{
  "experts_per_token": 4,
  "lr_router": 0.000295,
  "qk_norm": false,
  "tie_embeddings": false,
  "init_std_qkv": 0.0159,
  "init_std_down": 0.00216,
  "warmup_steps": 200
}
Below are experts of layer 5 (counted from 0) of a mixture-of-experts language model. Rows are named router (the router's row for the expert) and show model dimensions 256-383. Each number is 200 + 20 x the weight over its row's rms, rounded and kept within 0 to 999.
Before each expert's rows: "mostly gets" lists some tokens that are sent to it at least half of the time; "raises" lists some tokens whose logits its average output raises strongly, later layers aside. This comes from a sample of Wikipedia text that the model never trained on.

# expert 53
mostly gets: " Angeles", " Carl", " Robert", " Paul", " Diego", "iber"
raises: "ure", "uri", "uc", "z", "yn"
router,213,168,187,200,203,172,168,208,201,190,185,224,220,182,195,232,218,197,204,190,181,234,185,165,200,214,198,205,191,193,208,197,166,169,219,204,217,194,200,193,198,200,191,187,175,201,199,171,216,202,191,212,248,218,208,241,199,216,223,216,207,203,197,203,174,175,197,134,216,183,168,185,220,219,178,199,232,249,178,192,170,218,211,184,214,206,198,235,195,138,175,209,192,178,201,242,192,219,194,199,190,225,232,217,164,189,197,190,203,177,188,199,236,216,205,214,177,230,176,182,189,209,227,205,194,219,184,205

# expert 49
mostly gets: "r", "l", "rs", "ar", "or", " har"
raises: "r", "-", ","
router,206,212,215,236,220,218,224,188,187,204,177,235,199,191,195,194,211,208,224,206,239,216,213,165,207,200,193,191,219,205,216,188,179,176,205,185,245,199,199,196,187,220,219,223,207,175,220,200,216,186,179,224,183,222,210,235,198,203,190,246,208,226,191,188,219,192,193,198,206,215,169,240,206,223,198,193,215,217,205,175,195,209,228,166,188,208,193,185,165,167,172,195,225,166,164,184,190,204,195,213,237,216,230,227,150,196,186,228,179,179,232,190,208,222,216,169,159,232,213,186,183,179,211,197,217,229,196,178

# expert 29
mostly gets: " film", " music", " album", " video", " TV", " novel"
raises: ",", " and", " to", "\n", " of", "."
router,195,209,217,248,194,249,211,231,192,197,206,221,218,203,193,213,218,208,224,247,185,185,229,182,224,184,211,200,239,217,192,225,192,193,183,196,203,201,216,218,164,174,204,202,234,218,207,173,200,174,175,214,202,179,211,221,207,195,189,204,172,216,189,188,207,226,182,174,207,161,194,197,236,222,203,188,238,220,219,164,205,214,211,202,203,200,167,212,217,158,196,219,211,208,155,201,169,178,198,249,206,197,180,229,199,152,197,191,226,208,216,162,230,184,208,191,155,223,192,212,198,211,221,221,181,217,177,196

# expert 55
mostly gets: "yd", "aul", " Nan", " Simon", "ove", "ét"
raises: " and", ".", ",", "-"
router,203,177,182,214,208,177,174,234,193,199,204,221,231,164,218,249,211,175,194,167,152,188,188,168,198,222,179,190,177,204,218,179,185,170,192,171,211,192,214,187,207,197,200,190,211,170,195,188,210,196,224,212,205,201,219,245,199,238,214,230,240,177,212,175,200,181,176,212,214,200,171,203,225,211,197,224,249,233,186,183,188,207,208,180,223,198,178,202,204,157,180,216,222,172,208,206,186,212,208,193,211,197,202,209,180,229,178,187,210,200,204,206,206,237,218,162,205,223,168,202,181,195,233,218,219,179,149,217

# expert 8
mostly gets: "ations", "ics", "ments", "ities", " systems", "ures"
raises: ",", " of", ".", " and", " that"
router,194,190,247,211,201,234,221,201,176,200,192,209,198,194,220,189,228,179,226,206,219,239,220,147,175,201,234,173,214,216,213,183,185,204,210,188,219,178,203,188,179,193,215,196,200,220,165,159,165,201,195,205,185,194,209,231,222,229,209,198,202,214,175,196,190,227,179,180,237,151,180,221,226,231,199,186,176,208,236,184,224,218,183,206,220,212,172,204,218,180,176,216,198,215,148,199,196,195,209,223,199,180,206,215,164,214,161,194,181,208,212,199,230,216,187,205,201,209,213,210,227,193,203,192,197,226,201,225

# expert 10
mostly gets: " York", "ford", "wood", " London", " Brown", "shire"
raises: "-", ",", " and", " ("
router,234,191,206,255,185,185,178,212,204,206,211,233,211,140,197,241,216,201,207,215,167,207,210,152,202,211,197,211,216,231,213,184,165,200,181,225,190,183,204,162,197,195,224,202,189,217,191,213,234,196,208,199,201,216,197,224,197,211,214,231,204,220,178,198,190,201,189,201,208,212,153,198,202,224,216,195,204,229,213,209,210,188,202,239,223,237,178,173,198,165,183,186,212,211,124,190,215,193,180,211,226,226,222,201,191,225,190,213,187,223,208,218,193,200,213,212,203,176,180,182,224,215,210,183,222,225,160,196

# expert 44
mostly gets: ")", "os", "ts", "s", " Championships", "es"
raises: ",", ".", " and", " of", " in", ";"
router,202,191,199,205,215,207,203,208,181,218,191,224,192,186,230,217,241,193,217,202,158,211,190,144,190,241,215,178,215,201,194,177,196,187,215,180,212,181,186,168,215,177,217,249,179,217,162,206,198,207,203,210,182,177,185,229,201,212,215,202,213,178,164,170,203,211,196,201,237,208,196,192,218,183,200,200,235,229,222,179,221,222,189,203,239,207,186,196,215,168,127,179,202,190,171,212,204,199,203,215,244,215,246,194,177,186,189,162,195,214,177,199,202,238,208,212,197,229,189,217,230,205,211,187,163,187,181,210

# expert 62
mostly gets: " protein", " gene", " flow", " Pu", " mod", " river"
raises: ",", " (", " was"
router,204,176,229,178,186,223,208,222,154,201,197,228,222,191,206,212,179,162,208,208,210,268,222,177,195,204,202,200,204,234,215,183,184,193,175,182,215,202,171,196,190,181,210,198,181,207,195,190,158,212,193,214,232,199,186,231,217,223,235,210,218,214,149,195,231,197,174,205,196,188,167,172,241,212,177,169,200,217,175,153,182,194,176,187,198,166,178,204,229,192,217,214,195,172,196,202,188,219,231,205,192,214,201,203,187,244,183,230,219,208,219,221,215,190,197,172,224,188,210,187,209,174,210,194,156,194,221,191

# expert 41
mostly gets: "raph", "ration", "ript", "rative", "otion", "prise"
raises: "Scientific", "Member", "=", "Location", " the", "General"
router,166,211,238,219,219,228,220,197,200,184,177,207,218,183,216,209,210,167,200,227,227,194,219,186,204,194,208,163,209,152,213,189,202,190,199,184,197,217,175,239,205,188,207,182,209,203,173,173,216,185,198,238,189,180,237,230,182,207,196,177,202,243,175,183,248,181,136,171,221,169,189,227,203,202,177,181,172,216,193,190,224,214,188,193,201,209,175,190,236,198,185,205,217,192,187,177,167,205,234,206,219,194,257,211,174,219,170,206,190,202,173,218,218,211,193,167,185,216,179,206,168,203,234,210,176,203,199,189

# expert 57
mostly gets: " States", " University", " government", " state", " director", " President"
raises: ",", " and", " (", "'", "-", " in"
router,200,183,165,189,247,217,173,208,197,195,168,200,207,196,229,239,230,216,226,209,216,176,207,181,217,202,230,200,212,197,189,162,191,185,208,193,205,192,215,182,188,191,207,201,210,198,163,183,206,217,232,208,199,209,220,242,200,187,187,198,201,179,209,175,202,212,181,157,221,191,192,180,195,200,167,200,186,216,224,185,218,214,221,229,235,168,206,195,202,138,167,165,207,175,208,235,180,178,210,218,207,217,252,209,157,209,189,184,213,206,184,196,198,190,203,221,191,217,174,171,195,196,204,221,215,179,175,186

# expert 36
mostly gets: " in", " that", " after", " from", " up", " when"
raises: " the", " a", " their"
router,174,199,187,241,181,247,182,206,188,194,207,205,231,201,214,222,182,201,199,218,200,186,211,182,212,255,179,199,203,210,258,214,185,168,207,211,201,253,211,237,193,212,218,196,214,188,176,191,233,226,186,224,211,154,196,206,195,195,222,225,235,154,181,181,209,198,188,189,230,193,191,233,222,227,189,200,205,218,196,195,189,263,216,207,217,193,197,209,171,190,203,201,173,222,166,189,213,193,195,202,204,209,250,215,178,216,166,230,214,177,194,180,208,203,248,231,219,187,224,220,174,194,214,213,163,198,226,217

# expert 31
mostly gets: "ruct", "olution", "ept", "fect", "pec", "irc"
raises: "ta", "ti", "um", "ri", "na"
router,206,181,216,186,209,201,195,197,168,201,189,182,218,160,231,276,208,195,227,213,184,213,208,191,218,195,205,160,166,207,223,196,200,194,188,190,202,205,227,248,197,201,196,229,193,226,206,200,191,189,183,201,229,177,193,239,204,210,214,225,188,186,187,200,217,207,162,195,222,228,139,202,210,235,175,167,220,214,179,187,189,182,238,225,245,171,184,211,214,200,193,235,226,187,183,206,192,205,200,223,209,190,206,192,191,200,195,181,194,212,218,159,190,198,200,209,221,228,212,177,231,213,202,213,167,197,172,186

# expert 17
mostly gets: "itch", " you", "iji", " we", "aker", "xt"
raises: " U", " (", "back"
router,238,191,193,240,206,196,182,224,196,189,208,224,194,178,235,227,186,221,224,218,183,180,202,183,170,190,182,209,220,218,203,206,182,212,164,167,223,190,213,213,201,223,216,217,198,211,220,197,204,172,205,209,214,185,189,232,168,198,184,224,211,194,194,183,237,219,193,199,212,215,177,230,250,201,194,203,222,232,217,177,196,226,212,202,204,199,188,189,220,185,201,203,217,174,149,206,194,205,215,210,242,218,214,202,176,183,184,194,211,230,199,177,183,218,234,194,177,210,219,240,207,210,221,216,225,235,181,221

# expert 61
mostly gets: "S", "L", "U", " S", " SR", "K"
raises: ".", "\n", " |", ",", " ("
router,231,190,201,216,230,189,211,221,157,192,182,210,191,180,236,209,222,193,226,223,189,221,237,185,196,216,232,217,222,198,213,189,172,208,184,188,214,209,210,211,213,191,219,209,216,204,155,187,194,195,190,197,219,191,203,230,207,198,204,227,181,200,203,184,194,192,199,163,261,165,198,204,203,218,175,189,188,235,183,150,208,197,226,225,249,209,180,207,229,165,153,193,214,195,194,204,197,242,214,228,217,197,210,204,195,208,179,198,230,188,171,227,225,191,226,204,208,180,197,210,210,203,210,193,174,194,201,219

# expert 40
mostly gets: "in", "craft", " vehicle", " protein", " energy", "family"
raises: ",", ".", " over", " |", " and"
router,180,200,208,165,208,225,221,227,181,202,184,230,227,182,196,226,214,210,206,250,177,192,248,175,213,192,225,190,207,194,208,178,188,190,211,187,221,221,194,219,218,195,205,208,216,203,159,174,197,203,203,213,199,214,207,227,206,184,173,203,183,229,151,188,167,189,157,182,223,188,190,185,199,214,184,229,196,223,190,178,196,244,233,197,234,185,176,193,213,176,149,215,222,177,209,191,217,208,183,244,195,194,205,210,143,208,194,199,250,199,207,193,206,197,197,191,216,197,191,210,196,191,223,200,166,216,185,206

# expert 60
mostly gets: " for", " of", " For", " including", " include", " about"
raises: " the", " a", " their"
router,193,222,175,199,185,199,201,178,157,208,185,226,229,210,195,232,238,201,252,211,185,229,191,216,207,200,222,196,189,185,214,193,173,195,152,177,198,216,202,192,203,214,217,202,166,200,189,181,221,207,165,223,178,185,203,200,198,210,164,203,216,245,193,195,194,191,204,182,190,216,175,202,219,198,187,207,223,207,228,188,179,192,217,213,212,185,200,231,191,183,154,188,161,164,172,203,238,203,186,228,234,230,198,183,178,203,193,212,239,179,175,206,211,237,216,185,191,191,207,216,181,185,217,242,224,214,230,174

# expert 39
mostly gets: "irc", "TS", "OR", " GK", "LC", "RT"
raises: ".", "et", "wick", "u", "il", "ho"
router,224,209,223,205,228,209,195,180,171,170,180,210,224,200,229,245,201,215,215,175,210,190,233,188,218,197,222,190,185,208,192,204,154,207,196,171,232,219,205,190,192,215,213,219,203,234,180,198,182,209,223,191,228,190,201,240,198,234,192,219,196,205,204,199,208,196,194,177,207,213,166,166,236,214,194,196,193,236,164,159,171,215,225,192,240,202,219,220,185,171,174,217,202,198,207,207,197,212,183,235,236,204,210,189,183,183,182,182,197,200,213,205,202,217,225,225,178,228,187,221,223,228,241,222,185,223,198,236

# expert 13
mostly gets: " of", " or", " other", " many", " any", " those"
raises: " the", " a", " its", " this", " her"
router,220,221,178,207,195,219,200,210,154,217,172,220,243,178,230,210,212,212,249,236,205,213,184,190,224,191,204,182,188,193,228,199,190,222,165,159,225,194,207,198,179,194,204,196,175,188,217,173,211,194,200,254,206,175,212,206,169,214,159,195,218,229,178,185,196,219,189,185,188,187,169,175,224,202,228,183,212,202,174,195,195,176,197,219,231,169,192,190,187,185,159,195,175,175,176,187,233,194,206,242,230,204,209,219,175,196,168,195,238,183,167,193,187,212,251,177,185,202,200,209,190,163,189,232,236,198,212,169

# expert 32
mostly gets: "year", "hee", " impr", " stream", "based", "itch"
raises: "è", "ure", "u", "in"
router,228,197,211,221,215,192,171,179,175,206,213,211,205,199,212,221,210,197,221,163,166,192,203,184,188,187,189,227,221,193,185,212,193,210,205,190,214,204,197,194,202,211,199,226,207,215,225,195,217,211,214,179,216,176,178,232,196,203,186,208,199,201,141,162,224,190,194,162,203,212,173,170,236,219,194,196,207,232,172,177,198,196,198,185,232,173,193,214,215,187,215,204,204,225,186,214,191,194,234,236,206,185,259,217,188,182,172,212,189,193,169,199,206,211,221,207,188,236,191,199,222,219,237,179,157,199,177,177